config.toml
n_layer = 8
d_model = 256
experts_per_token = 4
d_expert = 64
activation = "swiglu"
moe_layers = [1, 2, 3, 4, 5, 6, 7]
normalize_top_k = true
routed_scale = 2.5
init_std_router = 0.0313
norm = "rmsnorm"
lr = 0.00352
grad_clip = 1.0
batch_tokens = [32768, 65536, 131072, 262144]
train_tokens = 355400000
Below are experts of layer 4 (counted from 0) of a mixture-of-experts language model. Rows are named router (the router's row for the expert), down (a neuron's output weights, with its number) and show model dimensions 0-255. Each number is 128 + 24 x the weight over its row's rms, rounded and kept within 0 to 255. Numbers have three digits each.
Before each expert's rows: a language model's description of what the expert responds to. This comes from a sample of Wikipedia text that the model never trained on.

# expert 48
It responds to: Adjective and suffix endings. Final word pieces ending a word, mostly adjective suffixes like -ical, -tic, -ous, -tive, as in cell-mediated or keratolytic.
router:125122113155141146152118079129135146135146083111107131146086110172084109137151140172103199101149137134135162087151116160132128127162162155148107139126139101101174102122149099123123093129155159118149150113127125103114145148132120121085098078116086146137133094105125116139138145163150173125144182158133142114153090121112120123154122144116079154120125121143107131114133164131099124104126132125127150120145123103133111139134128125109121082091098096121139141118077119119101155138077128102146120159119137108093150137130131126139131127091097144172124134142154126116167146133139160127145092124162111122119154099162174104140119151114109155121107104098120149113174112170131134153109118124088127156163201126119111146170124128063150134143122170110096141121123198109136153119141168
down0:144130172140104143174157143150120139097089147121096110139126131125128115099133115112101113071126142113155146148136146103138108164130104112109083083127146089108070123129094154100118106118108117118145063139120151091147150101101114113117121130109128101111110111132134179127079132177128128093112088072117135140092127080125135113110161148093166113117129152129071151089110150161141160118108166075121135142129154126095086140156104126111150112096101112138095108122140097132143115097125121144137134114102155151075106160161136072123123153141134110138126101121114119135150120122137111082162114127138137153095145105143130143093116135135110154150150096116133121146131099091107125120150164155134107171153084100134133089088150166129129099139115094110108111115078106165151147129115122
down1:136063131150120157092162139150101158116136183151156147144108162126105130190103087140153127148121147096124127139139087151151130150163135132149175132168107155150160109120130134090157121157130136133123130133141111169115127112126114126125128153154134167134079119173130111126115109101139134144158179132125118150143110131165166138134158074157186148118094156150129127109146104125136071124122149162120095104177170138170114126117130133139146140104110113111164119120114122099151175129126132137123092125150108105142085142132087129127143128103128148153157099192123093133152137154136145184156133065117151131130136133155135122147131143112131131132156132125117123135140185091111127145118146110157131166082150148143130104162135147142070130120139168116142124115142144089116137117178140
down2:096124097084109128090109164168115101155139089148139157110155130135115110082154139144133140143085118113102133109158090124177124109122147107102129130115130128104151126126092167118139123201087129135124129157123176082095150141122120133153085138103110145092144141122112115110130135146123126130119034134169121122170092178111139144098091103123165146156082122176122143128108143086109144152144116183100135153178118103129170119141151113111113120117097156155125110144136143164137108116115120101150121142116148147133138109122141120137145137131113148129120119122125099146186149106128096138098130176121115154128110102118129097122112103113146122128145126143111132143164125138113138135187099128115140158143165146118152110161122101121103145151124152158055131128097159132161097135142168
down3:153164136097180111112140133123106097146097154108109105162135132125125125138123147111139148140146136145119137101138152150150106109137116137137132084108120109100128127140122135160129146134160147152131141123131124129091147090158157132130159139164120150122139141171087138129128171110105111158121150095171120135123176100088157115157188121120078111137154105112119092138119141124104126103170106127131115140123165098096139099123114082138132170124108124176177162108131154108126119133130109100071107127142075110120122120095162148140101086124129120084137125132156132126135122134131128135107105142069108109178135140136152116164147135093103101133120099056180093101106105123115117143123109131177152134144127110110092110108122121125113105098111153095145192111114131114137082061158161
down4:167113122134126168172111163139088118115096088150159089124128128177156134091168113144164119103146136135130078142123118111131133128140119151107122127092125128145087102096109148164116132175098166060114108153118145154110156077146099129163092160112146105118141130129115116183148117150137146085146116120138099144171112138122155144162134122094110137116097132162132127136130083121163111115092103110116133089081115141136159123148091132114131177116157111107154118170158130117109147094118117141068115121103139140109194105159164142151157137153101166170137108107121108101125127094111152128104167137133149156102111139145154114134117116119176089148126153148147158102129129157132106153159121136142138096117136122130128102160132150124086153152120171143149131129152133117119151152150102
down5:117155141141114139118100148167139181143095160140129121116139118100145145115139136154158151123116119118103128113151115147135119151111198142117142131148109113122105098096107129111082134159104106187122116138116132114138099067158110160106121101105128113128123126109118124184119101117152129118121075162113094129135095169140157107131106170103159112114103141111116082136152090142137121143116147166129170119102130156107184078128150099152109138143131138109150128139087120119128148112128152072107121106143125147083117086189133137149126113123127180103137140130091115065115106117109129147120112125107144149119140127099122130133159101087095107116158112141067102123109118142119135120114113103121097200119146131160183134145123129126102130140150129109145137114093141117175107116186146
down6:140078136125147136170126134121132157144095129101111155139103090189135155119141147115167099098141130149170144136135111119102097113165170100100098131116167105124132137110116167158143109104125148128127174103132125122135083148118105127116093143138176155147155150142097122152141117097148117122153143154090099111115114177134121122114147172098132140095144122103155125149179120180144110130136119137145134118140150127088138150128128163117126075164126114121139096161105115156100112118155158110114096142178110137109152139123113094125150117148172149140113158152125149096157148149143119183140134093082150123153129085139157137108097112120090172124146115187168060123092135139107128079165113120140080155121111105122150130111146158124141113152118115139156111108143122136134102159149126
down7:148141143116159152094066117123131140157139133115110169104112124127163163188101136118099132146130106112109106154136178118116113136146122170151151148131140169133142142111120120121165125089133143130119118118123131118130150085092164120166105140135117135104117091062134142095145093093152127175148168121126164108112114097148146153171128105203081145144109128123107132120124123149129153109138128132118109146166100136143136121099111122115113126145179124160151148141123123109149143098086161111126120121125136122165130077100129107106172106117127112137140135189111116167131138137109099114128110050087110164122131135101136157125164139132104121073084145112138096142100156117136149137123100148119103166106104121136161133153156095106119162111117087173109130104131128130109160168128134
down8:114151095163133115108193105114079115154112118065098086120123139138133120151146139137111128153121129130130125171125184178106128130138116136148124145162123102142124162129110122128143118128155116145127150136138192100150113154121113152113103110147134161156109097096136115143107132127156159130144081157135141165130149124101150120126143113115127148106130114097100123139114147147131191160141103083121162095127112144133087136124148120134102147144109095172145125131107106122111179101154120097163118116138172119139142149137125126150074131121116112130108108095123111143152128113101150105059170078121113151126125130183151139121155125135163129116125116120152132136121129137179159140110126135075101106103150166073095111090098175153153123159112167135113137094119146151114155155084100
down9:077111100174160121112150145126127120147117134177083155127122105128134130171120109104111129125110160156092114148129121120136134112126117170121087086098145162093152115126136093134130102135135116111151118097142158080167138098117122069140084096109133131133138145149130126127093168106120115121122021141154131147164109141139092134116089157126107140145111132140145160166134118092143129110095159127155161128116114151118150134125162113053128120111105128126160091118109163127140118151125135148116130138094121140110141119158128157134109159157122118129134077163113140096140076148178124126135120136153138143072139098115082137108110155134098106111166127117154149127124137155125085138172165106131137138128148143148156112155148120114085111106125127146173083093112122155122120104137142
down10:092134091139121167112155093159136128117180147151093093104081184141097138125114086116140138123133078140096153128119142086109151099137116104131135133164130123113117121149153132099105123131144086133105141188126125129117144114117144140125153093141124114104161075127115182118090159116154129128162154160097108127140155161166132161145118144163134137134153117141101144106147105135148120088125119097122083100127140165110099116109096096127164139089135127176138197102130159143139138135087142094171138109152151164110096157125182116107138101093113169145131107126132148098134112149135152133142113167135132156147173124100101135154099160121131092156117161098082132102141135166129153151154143147120150090104093164181111130136131126115118133163109126142132120134099125145128115119146136
down11:112121133115135161115142143118094092160089153120112108165147131119122135143136150127157116168147148091133145139137116109117132114150119137141149146125094054140133103104154141148085123117139166134149130133139129144094134141120104130162130094117120149104168134130121120139176122113119124148120123138150119114135122105105124139142140109157115167108131118108156126154109115124137116108133197128086160114116142089136096123117124114129183119131165121145114120173142114156126130091141167155094121100078134114106114127127137149092156145121150144106138121108111110122177135150103098104104161114122176091113162120139138093177080116100181159102131170109141137117110179147201121143117168131177095092151118173123137138151102123154113109120174120040124090141135159114127098105140117
down12:140147143164189104096126138130128148172103143099196162115119142162134145133148124158118130139124100175134106108139148131163135126138104098166139175093139164161154092153157120136153105152156132125152128133112156111152156141157127122113122149143124123102102112073119116124119108167110141174106123152144160062110171141136103109153125122153103094122169122153164144118170132165117059157146132111128123118152140165092104102154111124168142119120117164125178145172101137142105138127123088158130164168152130124126115107142106164126118116120108108131148157137146140115133126056144120175132142129144138113159103117127118116104141162145099144125138147126126117160168122155122142130129145099106102125094162096127146135085153097125136160093115130128080157159135097102151138129146110
down13:129107133126080133112111137154135131145142141161142112126131123159112141142152127074169138117141108128087129109179117149097124150142178115100149153148085099103110126129140129081108159163140149136100112119149172091163171153114110150168132151140109095156126091104141117081105135133157124109136129132082151167115131121179148097133149112114169133107124149133147089134104096139122112119106131141114116141120134145128124114150154149098128076117116157096166115109102090088120134129140141170138176149142125169181106127117099149095135088100153157183109122125145114150104071142124146108110103160128119137115096191105160120136129145158171083092115062166145136118125114115125134126138147129120111174130119145146153129182165124092129125140141134151149111099157131133127136135138123
down14:134159130132101151141141088152123133134113130089124132114122104089119115120119082149109111171173174131111125078093148148143125189154172142133172078113104109122106122122154136150158122113114150147154119138105102155146163098120112151151139203140106129143156150169124109149152121136109120126139122116110117108105193127140080119084117098124123168152142148109122141157120150104153079124097143145141137131115081145122146132128113098140104131135169133116070133119101121137109138125128077126109146124152121117105088143111120134132139150116126128101091179129125123153119160169124102077090152115142129134112113133061178129145113092115125143145140147095170113147111127110127175157101142122106149156135158145153096103177142141147160128108140107109092119129086131152112105146107148
down15:141115109095150142098163166082151162134143128130126052142113164122139110092156139091109103110103143128074114134158125098117110145131146091138109163122122111135141125129127105139135177123133126149173110190128167140113135133091140134078112127125105090141116129136120135143067119094116148180124159179102135133134124120132195129104134125149116107116158130135122121137122133141141117160102136130148093095106133143111149112164105131126142152157119078143136114098176157158144142118109152127129125098140170109136135106141153127126132184107129091126171116122106149149167145172122131185127144117159085131119115140112087115153174094134102142113122104126166096075131110119126175114112123100130147105149184116103142157152164094118130117120156126113131141110106120099171149143117129
down16:126101104091166139125082098097129143089119124118105093120129144138100142131128181130131156151169131119119141118117100125127167126172137126125168137095093130144102148125173163146159128164154122112143136143141100132119130085165131127106119124136110152132105133153141171133142119133117114141142147111127100161098129119130132133111080137151159110176131126154100145142097104097112115191121087188086156117142128214148144132120094084107145158159107168140097116103139125123122152136127163140127136084118149152136105105167139125100119151123151120101116141126153151175133088058142167159145094140114126114140148117137094161095151103129126123190140135139097109135145126136130081086114159099122134127147093166109145092143147141155128109132126151123078165127130145122133112152135121
down17:098120111071141085135149118122146129107181114126132110140132161148097124142143144085098148157107144110142134110124155153121142139127163112091133148156141123102100157158116146080128114178126112088127137160145114119165113093158128127105115125166106124082165109109137154131106107163139130117123063086146103161111101076104153101140115159124085122140148146119160144098139162095141110110089105154090106127105110160149144144142126082083128086145115070090084118142116147090122134130124152140157097126166176111132117110152154121110109117136152093128139099146115130146123100139161136181140117116123133149139153141182124148140151109114116098146130124148139144124098086117157123146113085131157175119125137122128137120146163156087161112151124106143143157125099169166107119158115117
down18:105131102103145148104154185102140166142115114102155067091106139091151163104140128118128114132132185133156120132103102128089101158176068142128103127122132142166124114141115125126161080149112133153113129109124143151166126167135163132137122089130133084133160111142132150092163149152137157145101083167128141150125129112111084170119143141129128145097112125098112131127118118104114130104113151169118121107112100111123137145111166150122159170149064113077109160102109158118130129151126131110149099119106129122136128115109143168126109109103121132172112140112131086140085131100135117144119123133147144180118133134169093132139120147121077139127160131089112187174113148141136113111109123137139161113121121148124096118126172096126106136091102097147135158126098119150119171162114188
down19:117137136094101106129106137089122104124127136097151157120132137079116153149133098096083100077111100108113129109129114150133117139101122127145142159131135098135129107105153141076109098139156139141145126112113084159145111114112110148159124055088113171105140186105152128152138144111134073124120101118157109126101124124167127148123126124180132087110149160110135132126189102141120166099139152121173104082137119132141127101149153150116101099105153159129140124157106145088116156158164142123108144117151134139151138150147162110081127062106141134167137111136160140141149121101132101149156138155130113121138119162152135096145148110166107088125120141147119130144139130089089119146124103138102125123121148109099090125126128151143177182089135089138139120109094070085124104147104122
down20:164174141183081141081098123180142164108116178148122115134153087151100158111161150115130121139168114102146104120099170104156170143108135154130126150157130140136122121140121147147137141110132158135182107142113136132107130123105137147109149130131121151123162087150138126119116116125095177118116140152117183122084144131113147084139114116166104116146158152072106140141109108143144135101141113163110112157153087050134070186152119123121110161145124136106124117140137165151143112103155110118105082181121132136139135184109129143146107134141143147120145143175085106123124158144133123122107122119140127087129150176125132159125129165101185137148103136118151158135140146120163140118113132109154147181127104137135138106096151110139129123130121116108152147110147128141147078112120144
down21:134085145125169111109194117125123126105100133159125170142104133101155139101139113127080119106102135170134108100122029114120115102132170145099117132116091103081124124097167116130122131170113088164166150107114154131147128122115102138141110123104107134104125114130099121163139120125176130126127138131140139140107127110118120121167140091105159087117149135147068154113119107135128153146140179100119085108129133143166145135127129120137119085138144151129114151151119104151109103120133091110116114124118162160144078094124105151144133086142130132141186164153121115136057127163081183132102116150112133113122130141115165095132115140147134106132143160135158131127108089156126083115137175081122127136162097130138142131113115176171098116133111157125130121130158116124132116147137142
down22:110142153132119137164050165157109099142114131121126152101121116136164124154123146157182114121117118137130098175128133107147143082077164138120139145147109147103060128144132088134142103105157134119100090142094151147181147099126148110112126168126112119079180117140166091144112121083116155159122097085142142124178147151109136117147124105137114163158143143156117086105138134081105112100120097168099121128109115104136128100086125085126094129092125148125105160103112165121122143129116145132150139091117101156190122116098119117138128150108130178107125154138105116134131149146102143134135122110110147148132156145123126109120118126134138141127094083126150141142153142090139157092148109173156142130085115099128129147155095129105147136109145109090103100116109103139122119119178096
down23:122121102120133132110091098120126122119142138143156103153147134099125080167092085133125091121161171145133115101155118113104091113139068118144118157173122128099121121131135109105124131146115140121097139129111114133157132138122133173102113133140141128115146095119109113121119121127152122110183082148150136104152122122139143140082119134099178118104133147127120079076129154106191167132074178148135118144127095143106166113116137149110115142087128175104170174161162118105129102097140144117135111097144157151131103127154127110126101139144077174138085131128176133133093115129131126117119132111114127130127160141097131172099072121103125104151131110149123089192144139154120139147139172113113106142125126128099125103105127147143111182103172143157108148182127144136125141088107100
down24:093121138110112161105151099111081122099111140113122101121140125123125077067062100138168141111132124123116142139159125134152141135120120140165137097124150129121083123142157123106106121108111149112118136145125088135138115085125146153138159102073113139150153114148118098132120157179113145115141094068114139134140109130121097108109132076163117152122103084121074139107104127152116143132149130095139166184141117123168138140117103147131083128149149176138136140102111106126148167104119140114112138133121082142089136098142136149137125106110161180082136119141148142118097068119161146086104136135123158121139102136159109133104100149099121122139202140132138099149123144121113115121130094130133157156118110120120122155126116159083090142109138079092140130157165182125101108141139147
down25:110102102131126102098104127162121116114151120134122104093122097118121120126143135142140132135127180131135126140146112129166123116168164137110150167115142154148138099154151139115116142140124116084141172152115128088151089110118107168120160124123102115159119137140087118147101127119121151141115110132082123143143152180135147149099163166101166154120109145123144167105161132095147120173156124165097059137085098098152142119106079104156121155120145129107125124099104109123172162120157137126171137124120135174087113091125126135177157095083151141116138128158097120131130135118121149103128132112136137098108109128088152112172106173129144105124113096123125105080143151114135087159171118157133116180113134135110082191092064149130125093117118134134132122126122126112122152091169122
down26:121148121106104107143169100103144123073170172143108128108124123148125150139161143137104148095124122137111061140095073161110125146112190116146133147126118099161136158123171120086160145164131134088115156130137136114116151129133146161133109131139101102107143094153134135130179147123138152141080147116084122130133156096094116135128120150143103141107139093169160132140128143132147148091145119156113175126138095182162112125101128179089139111109156119164100101116138111100075086133131108145127113117148129111156098120111114106144148083156151109116116114096117134158123106144117151099132097116102200147137115087079122090110159102112137131160142121133141137162121155129123146138121084121141136122073112119132155123088147120115096118141171081144115132111119102113104131109106138
down27:120142121121116173120131128118151123103109136149129149141110121094098125122111132118159123147101171088114125069145118132160092141101114136133143144168119181135109118140104127110159122142111141103099129151148178121091150117144120149101139140117101114101113125098144123123147126105146115155145124111084125156138109172114156074137115124113088118130158117148097096112137110108111119169095094131066154087131193130135145116121134092121125139145091173112117139107125120114122153075147079139157080121120178134114169128133113162138124123080116096139148165092103125109140159136123136123118099167121069123105169090126155160146137157127157107127099090123164090103137135101165159079135096095149107133130100186142130146130103144099116101106146119135116091133153125143113158120107158
down28:145160127130156136132100120120143139154139156137131089164141143127148140119132158072112132119091133110164123134157168146117158128131145109182135109155174131158117174094160165094134129120144150156086117114119095150128126129092129099129128096128140102158131146139102098154146097143157161089131095083118088155120117129109132135143147141164150147141113134145098110130189079134104175135108139123120104119147132104125121099144139114160138105136160163106142125111152128163143150090125173181123152095205142121117138089093115143182112122100140109100130107138130152148108137089147132145109146165120125143151092141090186131108160083094159148145148131141114100160095117168146102166127130136143131127174099098126117103152103120132118139134088148159094147110132109125120127163146140
down29:120136118116090125127147114139133144159160077126134125124148111140080134151125109111105158146137102110132158139107105133164157146123125123114097171110124154152139132184150140117083134133121121103193075092084134151160139132096101123145141145151106102084103144141158113135120131128083137161186126149093158149095136158097144147128109117111124124129149186105090116112127104117120133160140125135156164184151103124171128106117149160146128124144092113105084134165132136150098156130158138145158159112094120137078113139117140108108112125145161071106118139107153119142139107115103146148120091132110135119128153130092106104120100131108096109104156115113131088182144093123156139157076137129096181132126147169135113119123137126141119162119099134113123101152159163111106070085119127
down30:105094117123127121138141093141082114142113152116162157129138118167147086144098147104173122159156127186156149180159088122112123140164127142148129117116130111171156115099128101123089132140141166138131157133133149144132119152177180098121162094144131146134121133113149143127131101104159099157100169141119144091107113121168118132136120117161151161106112129141127116148164158136111158073131148102170070102133161171114120069108148114136121184149167135126148100095136166111100142116125126149101104106157110142155155106121119147147147111111137122135108167119164147140164114098155120131163121134125122152169108127183133184108145150109125158108130146116154097146115145132091149137149105122096156101142160111142087097147139112154140092130095111155132123127119107082109102117118115
down31:123125113163116087172132122167121173100151139121121141152129142137144107114108100115111076119114104149176112094116149175124178116119081110106159141118138105090096123108176150116124165154151138098123121148136160108105167103109096127048118115098123166153148125164125097122116116122134116162090117124100105126103136150149110081101184105096119128099115133147117137136162109092156138105105141123132171145134140109150149132172154138157123172121155080149168144134134117142138119135074121136151130128099101093151156148125123135106132138104162156108158114132150128137097173043150116144140136150147090180117131123132112155131142112165100110158095117142109104122157084114107132162151118129142143160085118154112105103141120129123123116152111124131135108153137130091128118124127113
down32:162136135123108161121130115104108119105114101130127194125140073120154177138112120171102120087133122131148134124177121138120095137151106087133168145101095118129130165121118167135102120114135133135122154133128116129074129129151121171072121121134131098167098118117145142100143131152156101104108177148105129102151132128122101127158099145145103124127148092130120139134098149148118162110132153139142143154144170108114091124196114144159133081176118134088123106146095082136133133161134146158149148149154125111116112143126115110087111100149121170104185116112137135168097143152169167139133075096162142136120087154140138107127123102119104145159091154106122116128113126096101068129141142100175110127155131114110117102135136158162079133110139120107131134130088117130119079141106098
down33:103139101115104142117102134120103156120153118086096100130161162117115128136122151134142168127109095086098167119109149146103142096118110142097107126108077113111097120144128165123089113083106120156138102118111182153144140109150117096122191145140086128140124108117136120125147143113139159164133136107135102111073164088174166095147137132103109176150172159135095137119106133143142138110152109141143118082134141145074120157175120124128133108166140098140159081138117107124162149133121163125134141096128160146123110116130102102133124108138118162126130140147127122129131111180126165114133114139117108153090092089129130112141140120074076089103104136099170166137099153148139130193151184133156139140101168129130121119140138154157139095162115120136142112107121128099146100102107140
down34:099116138143144108147131142110197155151072120105107167160138131136099132135116081091146115126134073129138136120149117104145134143134133111175173159104082142127093117120106104121088123143112154162134120136136183082086197105138130164131131180129143095181125132137143165140194125107124162153137168184127152108119143127121124125142131131148127129150112125144134119106151125133112112128163105149121168097097146115112110108121140130149163149140131135151109113145122147125121093131110090069108089143113113146144145099146160110151127186115135103108120109082105135140125132133119138147109159131103148126139116180182104104095134137110122169103154123137111123104130134127149141111185108128107126146160141142124128090144130162140150117123136151085153126168107104146131148167144091
down35:142134112149127130128077134090083127100146126099110133128089131124113142133109125130163158120171140150154120119110101079173104117143101150114128122141135102122102121147098068123130116132117124121167138133106158084146161150140143113124099111103131097160084113095087099103083115124132158160105158110149135154156151117126134112102140096111142131131116124136101105160120131171129120095137176114139120102119173084114128129164126150129135168115125118136154125087108112099129143124124147164152128138142102153149102159135088109115135114117125108127133125126145094108144073107147171112154171129178090098141121137116092094111132126151075160090147116091066119105131141090126149098164104165146112177091141163133114134160089101100130134134161126142078126128107095152142098107174131
down36:132127093134140109123147134116183085140130114093097132128123174082114103151091144137121132111115109124077161162133133129164138137172112114144117161114144154107126133138151131117144098104128109112131169126137133108109161132165125082112126110114138142125102120123093131144109110087132129178114091197133111130118136123126120107083091112115131086110134159086172123119148086155152140142189093144173149152135131140094114129168097119091144100122125059093137110149107122135131158136131108121108119124185185114099176170098114107150114135114135084142136102112103131119157113129113107165135091118123104115103118131135104124095141143138149136125135104098140172088088126123108171114096078099139153138154129120137148123143132108081102125135114130151122112070138151125154161146121125
down37:160109164110168099113201166127159117145129163086168122134128140144156141153145089120076098118159128139130099076099080088091148124115113166115126100051152140120145111165112156154078165108131122148137110089130162167119131151145129155149144108091159118127134138109145154129091111160129126157148101153151114122137095123164144152131137090116140122148125094114157152127130145124123151100168140118106129119148137117108115160109190172105102175132140118136159105080144131098114121125142133166140160162150140101088114135126147130128071130125128123107149077144132150160125098129117147125172157135121095142105116154148134166111105143149135153139140108150136177122112126157085171112108114126118149124158138103102144132125150098154141116129114149121111108140105120120097111126128102
down38:147096137180123123063131140107168132135113133136135164090178097105142138128164118107129125190148120130112135094107127105126138136126153093123118114168085124150148128120147131118133165171131106142117114141109104099159093113139162128126143159070114104143147123119137117121119116105126128107135108153134115120134119098154142133135142111073157175148111149100144106171111127105129160173076093172135120153117084153094147141119108134068128104137150087088117127149139133091165089112097085102118161120123103109112114118135137142126146131139136094153171137143106144099160172131138145141117122128107084083107120146096082138142094100131150127090137116133121141126102142135097130143157109146167151151170146080107131121128120162097097151155141134107109135137059116133146146103160136
down39:142124095128114130126071114179114153133143123159171112124089113130172110102148111135115182135141156106108139153114079113135115109079173161128135115128134102130165126136141112130132088119128117135138131119174115105164164150137166149156123137143106166129115108089113103123087127143110102170144149126118100130157137156110141119121150106156110142113175149119110095128103147138149129188129129141118104127148171145131154090125141151140145133124108184130089104098111144151147141098119141148122091100144138138150102126123150138105100111109112144141129119133087159115169109106106088121144093109151120144146093126149135132138160129095063110116148125104088117098112103043124157109091121085122104130138153137117119112065106130150139137190116115126169136131131173115141111105094144
down40:140195147120068156184100102160144122099147168164135139153111120122149119128164135140116167118114143143147117081079099161152090098139133107150136097112131160105104082135139111130105131135117170133105130137160098124094109113139091138135162161118131114136144102117138124119144138186110119124132093117137143110136122158145143107096138133120174135133118141109139141149097135084136111116140090116124111163107104107145109104135147104106158117128138173168126180097113066111106133150161164111152127078089121134119131109077146121114150098127133143082128098156121096145092096179121171121139155127096097106094111087152134121149099120128124108141110132093110118134107118127148086113130111176116078120138095157156096135104135150108132148138167122146147116140102122152120100092126135
down41:086160111120138056140129163123130142127138104106145151144163126136157126115150117124140131131134123132121128122106126150118156168130139129142119133098163148122080161127150156143145137139112105143147128140131123126122112139111129098135095098145071151115111147113104099115124101159121112116138120106143133116079099082161133117107088119129118079139107143157114088098134087156080150119100104145171144118129159103173119177126138092130159119162122142094110120135113160076138125164133082168140128149099128151107117131148157162113131115142111134122121082145123158085164097109077098121142120167152129132083064114148137099120175149141125153117160114140114134132151140127172120106100138104126101177164126205098158151091123124112154153091119096114141107136085110123110128105112136
down42:154129165109146102105186122106161123075132104135146117150070149130147094143128125137106168112105129121122108125131114095110139132118126136154126131171128137165124099145132217116149125106144166162120127161098096120104150144119143156143139094110151143144163090137097107116122081171117152161130183094102103151112091123119110161135135119131156103118111154138143139155156185133149095142135108110119121111144129115104130176113101090083134151130118150151163163129101104144173097110113118151142135090166101110171126152127144108143119132129136127150141124149088133119143103142104156122125122134129131140085140111117130084141113125121087144140147122132147132145129151097135150118099118139116143100085177106146060136073129152130091142130096060154163133133115105119140102118110132
down43:121161157117173126109104119091124140135077080131084149095158132100106156115100113108119121117097165124113118133149083084152135177147101137093103163152154153083126130150117158128148136139133161121130104136120126117161144118130169136126139141104159113130114102191130109143096134158133178116151107131139154096174137133108166111127120120178114131146112170137142140128100097136111162101146154140125085129145141109119120118136136109150151135115123120095098134131142166152124102158121128146127124099111126124106085168144158094152155128161123152183119131108126130135135125122132119130159122186137122163127135122099143111125068136174098131141111142165169092115166157130169108113163101126089139149079155099136127127113111114108142097118175156163128101139098132059096120141106115
down44:135168143112117099148124172128149121153079112090099120168118128092110133132111142130089150145130136099162128109099150121085121120149146140139122082113133117138090150134177127158154081161174084139104140124130135102084163129118129117151172112152120116100120096116151099136139132152077088150112098135099127145141129125125146138115153113094089148170105079094149138150156172123127086128158067161146120141104103115161115180143132173133119125179141131116131111122139127150070140120130141105091130105119109144116138103107140113166144105148116149124124153081105139113125150177127143145148137083149129123138144117108145141119117132137140160138137153089088108129107199132093139116124137127155112122075112127123156127113171110150122144160145094117086129142126108147159111140088102
down45:181124074123130143156064176162120163123137101120140123115116124080098107094142098150136153152093117163055149105086135145107128138151119147155149108098126152136131117182157135093162143147119165116133150142096136131162140128141147147117123144130145135130127137138165137145128122132119106132164094164110127137128139130134168140124117144112162126120130149114142134129148125133130136189150164098147138123085130166135152078159136139143155121140119110117122124122086132161160128132140097119174156163163118143146136137075178134158160111104128141136128136113123137148153145111102122160167142113146106131143134114113128093135120082140112104117141144108112114142146092105074119128084098045111112157126147094091136085141141137139134140094108099096109102108158096070153139120102114
down46:130128121152130132148166152080119123169084140127146134145147148155121110135089139196116148140143153109143156167154127121121122123170130142151135139151157095144138112189121105103157142135120174155135130143128122107130137035176095155109147123164107130149110108150081147091182150118145152130093086135149131115116141080096137143119154130093088143116122139111102143117146110096153145134122114134120144133110149120122101140084125130145136094168112119125130131114147137172154066124114076131108133178137168130097179152134128132158135144105121152144112116128147114098124152087096136126088144143109134133155113123097120138085150084112062135128110164119161111142111165112151109141154131131135120110107089119137124164113127151157136138115130140150114115141125188102114153136116100
down47:168158137123137167131092110151135163151170129140139116116115158118126164154143130141093103129122119130138106115105106126138121132121139168167114147105147114112141160082142167169115120119145097117123102117140125098146127138142166146157133160124140082148109115114171115138084085145119123165147127171087116168120084145166144162132133115153137140132145141098193148150149129164143110120187116142150083103154121140084149122157142132159130131122098130137090117141150151122140116140135194074091145105121100124147108112107118086096141114107119165121162100130161136120157088147163138188117095119170125122147134123149135135106118124156117089119132151142111088095090116094090108121121109109096115076111114120110134072136122081143132131091150157134123118140143105108149125099124092
down48:167129148127151117104111159165118111128139125107123136087149140121113184156105133153163148074091105164087134158132115135105137090130154138139134123123128144142134146128127122105125102116185153155085130147155094114106117091095172089125126128146163162148160127137124093125143106102135107132101165148169152105121141157116112129108136136122168099110131116149133127142116153158064143131144141082114128154126144138177128108163167133139115149131134139145144115133121122124134156147103133120107167163103114143124144134131121152101116102127168115134105123145114128107134104100145192137112120094117118142103146123138144110138147141114090106090137157139105113081088149113123126130115123104067090072117074147171108125160118115096182137110122140132120182081083144102110127125182182
down49:148113120201129125158113131142108158141121132135115118125118147137110131165128163148109156134132102087110124122147175148113151147109122115135114131110133103156163101130114125115122132125136141123128128101122146131136078100153084144133119147154159124141075105120158114113124148134141105193160152149155117134193149146131145136149140128136116114089180145165156125144108091098130147097158155114100169089127155152140102098153104111160092111141124088118160096152115135100094116117093159116106095152135146113123175105094133137131123168133131140178143160139142125111175151132137110139108094165127111109114104113133165103146152142167147153148119106136127147082167117144161181147131117099128131158124172114129164136175167126073095148107065141148126107143152131105121110136141084
down50:102139114141135126104142135155131100097147144138135118167165151096090172125133133102121100102148127160131110098145171129135140100128112118114129131147163135142201162066100106123102072130144090122106100153143080167110116134104136100162133111123127143140134144119147137104121146189134129109136137140122131123113115151157074105126123130135111117126111169095118108130141126158154097105119131109098136169089148153113076106151162124152072137163147133154125090092145120194170114142158084115139146156133118122107088099132142110066132091139132145115132101191143124152106151165093141166134119131113121120142141122135114144131105149161140126154125125139115113134137133098166142152112152134111161148200130138120140144128103101093127098125091131116134109101092117126148105115167106
down51:098142085109158112116111131118114156151126172073093125103083161125110112089134122141114138164063073126101113152112076137124127123114164169106111147105100145076172158138143164106116121110135143116142140092147141123091141148173138125139118157135127161128093094123102138148084135136129123165129116140149130058134149128134101112103134136110139085107139157145134118112138112139139136172143124139132102157095143128109136098095155111149128109164136157140154136120105122146107114126152110148111125142104127134073112156109125135126105115077082162114100150105134147101142112142127174128150121112124063096148132160158112085118127134093150161102125130128074148132134165141137158128112088113144137131141140096108106128136118066143100088132119133110105145144192137123126097114149112
down52:120107087124187162156145142107165114132120086136143142135114148128097126124144115086135111159117097101124123106133170119134129111151156142133113155123140122151148171148152171110092151109142117143126142163115085125093109139141127167119105144155111094172120104131081137135088127137111129143134123187094076111143136101120107118115141178152128100116137141123149192157181112120123131152118123115154107137100110128151134133133110143144161117126143107143096129119121127112119121151120151105119136156107150131127120137089171162124137131149139140163143154106159081180136154135088176173076121121185143091153153085104123099149129147147162093140140111127186114089108113089133143109101137133144165127137138087117111146145200121115090122177082110127121125133121140129150124116126144
down53:096152160114149131126102116107145125156135136130147113140127132127109168130121134102179150134126134113137171153126095121108147139133134146099120161136110125143155136124163127097106153152126149140136125149140110168121134146131129091116113121120154104133136150111128109168133147128116114136120123110151133086128110127149131084121106137131076104113164110058142087127130137159102120102168112044120159113171097133113097151088150184161128106166148165093138103125130138132109139116147125127099126107162110106119151145105113108111076149105105146151152102104156144154129107100098119138117126125139150115128125190105113109154139129138198093121125170157081138105158158166112144129103150123140201117133076100143143128113102137155125109119095114193130183108110124120155145122170129
down54:133064083086144077108142132103102137097139124111097077101110141115158103101168106096112192101136150131106107087147107150171117135119086147130146077162138127137126139159144137114115128099125128151138198120116089143103137109135145110117111108146150093098165102126123114142103137126088128135121106118127148109155143122159089112077123125166138128123181114112147132101127143135092166090103107096136117122160129158145157148119114156112129139154140117075104163085117126149118115122137107125120098173165140123122164139158157124155081094154168121121165123126136113139137098153144156136080114143084168166102102138118083135113142114139118128149108117111118104135118106157127128101119123103114119118152127144120127096104148139113131115120104133106078061125133144129107107122123092